Weights of a small mixture-of-experts language model, trained from scratch on English Wikipedia.
Size: vocabulary 8192, 137M parameters.
Experts: 48 experts in each of 7 layers, 192 SwiGLU neurons an expert, 2 picks a token, a softmax router.
Training: a variant of Muon for the experts, 579M tokens, 4416 steps.
Below are experts of layer 11 (counted from 0) of a mixture-of-experts language model. Rows are named router (the router's row for the expert) and show model dimensions 128-159. Each number is 128 + 24 x the weight over its row's rms, rounded and kept within 0 to 255.
Before each expert's rows: a language model's description of what the expert responds to. This comes from a sample of Wikipedia text that the model never trained on.

# expert 18
Transitive verbs, prepositions
router [171 123 138 149 154 114 131 131 170  99 103 144 122 114  96 108  85 109 145 133 145 170 128 108 169  97 127 176 148 130 126 160]

# expert 10
Word endings, technical plurals
router [125 127 174 159 110 117 103 133 143 145 127 147 144  91  68 151 109 117 146 134 202 129 160 137 149 117 160 124 189  98 167 146]

# expert 12
Country and category names
router [177 134 148 128 174  92 162 140 134 124 117 150 111 112 106 144 113  68 139 146 116 168 148 143 162 111 106 146 175  87 102 139]

# expert 4
Commas and separators
router [129 170 116 168 134  92 106 153 106  97 120 134 119 160 131 106 116  71 152 132 136 148 129 112 141 127 112 101 153 125 147 133]

# expert 31
Name-ending tokens
router [143 131 154 155 132  90 150 131 155 109 113 150 116 110  77 143 111  97 130 163 152 142 152 123 157 113  88 138 155 100 137 124]

# expert 14
Profession and kinship stems
router [112 142 148 155 135 113 140 147 132 128 145 110 123 110  72 127 110  86 115 150 147 129 108 136 135  89  98 146 150 116 181 128]

# expert 36
Sports table headers codes
router [117 170 157 162 120 139 142 131 141  93 126 153 153 132 122 117 124 126 176 123 139 142 137 156 137 106  98 167 108  93 138 143]

# expert 43
Section headers and infobox
router [146 118 133 157 114 156 142 136 140 140  99 148 112 108 108  80  99 120 169 142 157 165 169 154 144 130 103 180 140  99 127 167]

# expert 20
Line-start list markers
router [133 130 134 140 117 108 147 138 133 116  92 128 103 173 142 110  98  98 126 134 141 179 150 105 173  77 111 135 131 122 123 109]

# expert 25
Numeric table pipes
router [167 129 130 144 156 108 130 128 140 137  98 137 100  92 102 127  88 137 149 141 147 123 126 173 145 106  97 135 136 104  99 109]

# expert 35
Clause-introducing function words
router [165 147 138 134 157 109 173 141 122 111  75 147 118 175  87 106 113 134 140 137 137 124 127  94 126 104  80 138 154  86  83 141]

# expert 32
Indefinite articles
router [176 139 128 129 139 114 125 130 129 128 125 128 133 129 103 132 102  87 201 143 182 162 123 108 180  90 131 129 162  89 140 169]

# expert 27
Narrative linking verbs, conjunctions
router [135 121 164 144 103 112 160 107 147 104 117 175 121 153  96  91 133 127 148 185 103 117 162 139 144 134  84 121 115 124 125 134]

# expert 37
Surname fragments
router [122 124 150 139 153  89 152 175 203  65 110 170 137 158  77 103 124 113 144 135 131 106 165 135 102 123 105 133 134  94 131 119]

# expert 42
Conjunctions, quantifiers
router [163 147 119 149 168 123 160 152 135 127 118 144 122 120 115  90 132 122 136 139 150 160 143 108 130  90 115 135 170 136  81 156]

# expert 33
Abstract noun endings
router [177 116 149 146 138 115 150 140 118 141 122 144 109 105 112  97 103  95 130 160 190 142 162 120 142 111 102 157 204 126 128 146]

# expert 28
Foreign name fragments
router [114 143 205 155 129 105 147 167 140 137 138 136  82 105 113 145 116 128 141 105 140 135 145 166 145 125 153  98 164 101 170 137]

# expert 19
Mid-name fragments
router [128 141 188 159 126 122 141 140 128 130 105 162 125 135  81 136  82 113 164 150 169 139 140 122 129 106  77 138 179 115  98 149]

# expert 22
Title and name pieces
router [117 142 153 157 135  75 136 160 109 107 109 178 123 106  84 113 112 123 138 141 135 174 114 118 143 104 114 124 157 106 148 129]

# expert 3
Table cell separators
router [ 96 128 152 158 129  92 164 136 146 121  94 171 127 135 126 123 135 115 177 181  98 155 117 153 129 103  80 164 107 107 161 150]

# expert 5
List dashes and prefixes
router [132 144 131 144 107 132 145 143 130 115 128 112 112 152 117  92  81 121 119 146 134 149 185 122 141 115 114 167 123 107 174 123]

# expert 21
Prepositions of and on
router [154 140 151 150 131 115 108 150 127 110 117 132 122 167 132 120  93 104 144 147 170 127 132 152 143 142  88 165 150 104  96 118]

# expert 38
South Asian, Arabic names
router [168 164 142 121 129 103 165 148 148 139  84 123 133 164  59 163  97 103 169 186 182 139 126 163 161 109 126 112 139 123 150 123]

# expert 44
Awards and institution names
router [132 144 159 153 161 111 161 139 141 114  77 120 136 117  93 142 106  98 171 141 116 156 135 127 131  88 132 142 186 133 123 132]

# expert 2
Event verbs, time completions
router [209 118 163 132 109 115 129 115 131  98 105 134  92  98 100 138  91  90 167 137 201 131 109 105 145 107 112 130 143 124 177 147]

# expert 0
Sports career prepositions
router [177 143 139 130 155 105 140 129 131 130  79 133 129 149 100 123 101 109 145 143 170 153 150 108 112  95 119 194 141 130 170 153]

# expert 47
Scientific word pieces
router [149 163 169 138 106  92 123 147 135 120 119 139 121  97 105 131 105 126 122 139 168 174 168 144 120 123 121 173 180 137  98 128]

# expert 15
Place and organization prefixes
router [132 149 171 107 118  73 137 101 109 123  89 177 126 162  99 105  59  85 178 133 129 148 163 127 133  75 117 122 147 115 119 145]

# expert 1
Line breaks after rows
router [112 134 150 146 141 115 154 134 161 134  98 183 132 125 120 126  96  93 181 124 140 169 121 144 116  97 110 178 130 138 133 143]

# expert 26
Determiners after breaks
router [147 141 177 117 131 117 126 156 155 146  83 166 115 137 129 130 115 110 144 167 160 179 146 108 158  97 119 133 136 111  85 148]

# expert 40
Lowercase word-initial letters
router [134 146 167 123 129 114 170 127 140 140 135 105  83 137 124  96  87  89 142 139 139 147 128 118 130 113 125 151 127  79 154 129]

# expert 11
Word-initial prefixes, foreign script
router [162 166 125 137 109 122 144 130 172 119 121 164  81 185 119 125 146  89 141 121 153 116 124 166 150 134 102 154 133 107 145 153]

# expert 34
Capital letters, acronym starts
router [139 136 212 147 121 103 166 126 161 120 113 117 126 149 109 142 101 118 140 156 122 141 140 136 141 139 104 126 127  85 138 163]

# expert 7
Opening quotes and brackets
router [152 123 165 132 100  96  95 117 164 121  95 154  95 166 109 124 102 119 156 159 118 183 114 140 142 125  96 165 125 138 157 108]

# expert 16
Place and university names
router [127 157 148 166 161 109 131 125 135 122  90 157 103 143  56  72 114 106 152 134 136 119 101 135 122 137 119 128 174 125 157 144]

# expert 24
Taxonomy and measurement notation
router [142 158 125 140 133 102 140 169 146 122 118 179 150 107 115 134 157  92 157 148 141 148 151  73 158 108 114 175 168 110 129 145]

# expert 23
Before personal names
router [158 128 151 108 150 109 113 153 150 133 105 119 111 124 124  72 117 110 160 173 179 124 151 132 125 125  99 144 150  79 100 119]

# expert 6
Modal and auxiliary verbs
router [145 121 180 127 137 103 138 144 165 122 120 144 122 116 100  99 100  92 143 121 146 115 136 139 142 103 112 133 138 104 160 146]

# expert 9
Determiners before nouns
router [145 137 164 102 124  92 148 160 151 112  90 150 122 127  97 114 118  77 161 154 144 144 154 113 179 115  99  91 159 150 124 139]

# expert 39
Participles and past verbs
router [146 139 118 126 112  94 123 136 142 100 126 158 141 116  64 145 114  66 117 128 162 181 101 100 159  81 126 135 188 100 138 156]

# expert 41
Word-initial syllables
router [161 122 180 148  94 156 151 138 118 119 113 140 138 151 139 104  88 109 139 132 136 152 124 119 161  99 110 141 150 113 114 165]

# expert 29
Table pipes and months
router [158 148 143 120 142  89 142 133 155 141 130 129 101 172 125 113  92 134 141 154 139 176 110 163 138  69  72 143 136  58  94 146]

# expert 8
Numbers in tables
router [141 171 128  86 122 146 125 128 104  87 109 143  97  70  94 120 100 145 132 129 179 141 134 154 133 124 101 150 172 108 181 139]

# expert 46
Office and administrative nouns
router [191 136 157 141 115 134 133 137 125 113 105 131 103 101 108 101 114  80 158 106 184 130 149 152 129 127 116 116 159 126 155 183]

# expert 45
Mid-word verb stems
router [152 116 154 180 136 125 131 124 165 127 103 191  97 111 109 135 151 103 146 139 128 163 124 160 135 114 124 150 156 127 187 134]

# expert 13
Asian names and scripts
router [146 159 157 128 121 130 175 164 150  95 115 126 126  60 123 105  98  91 142 115 144 107 144 169 108 104 125 149 141 136 145 136]

# expert 30
Romance diacritics, table dashes
router [110 187 170 149  96  76 146 173 165 123 103 137  99  95 142 103 136 150 161 154 129 110 162 111 138 116 121 148 141 143 161 151]

# expert 17
Periods and decimal points
router [135 133 134 139 131 120 189 102 131 127 125 123 134 125 116  69 118 103 131 137 127 158 119 144 152 112 112 171 151  87 156 133]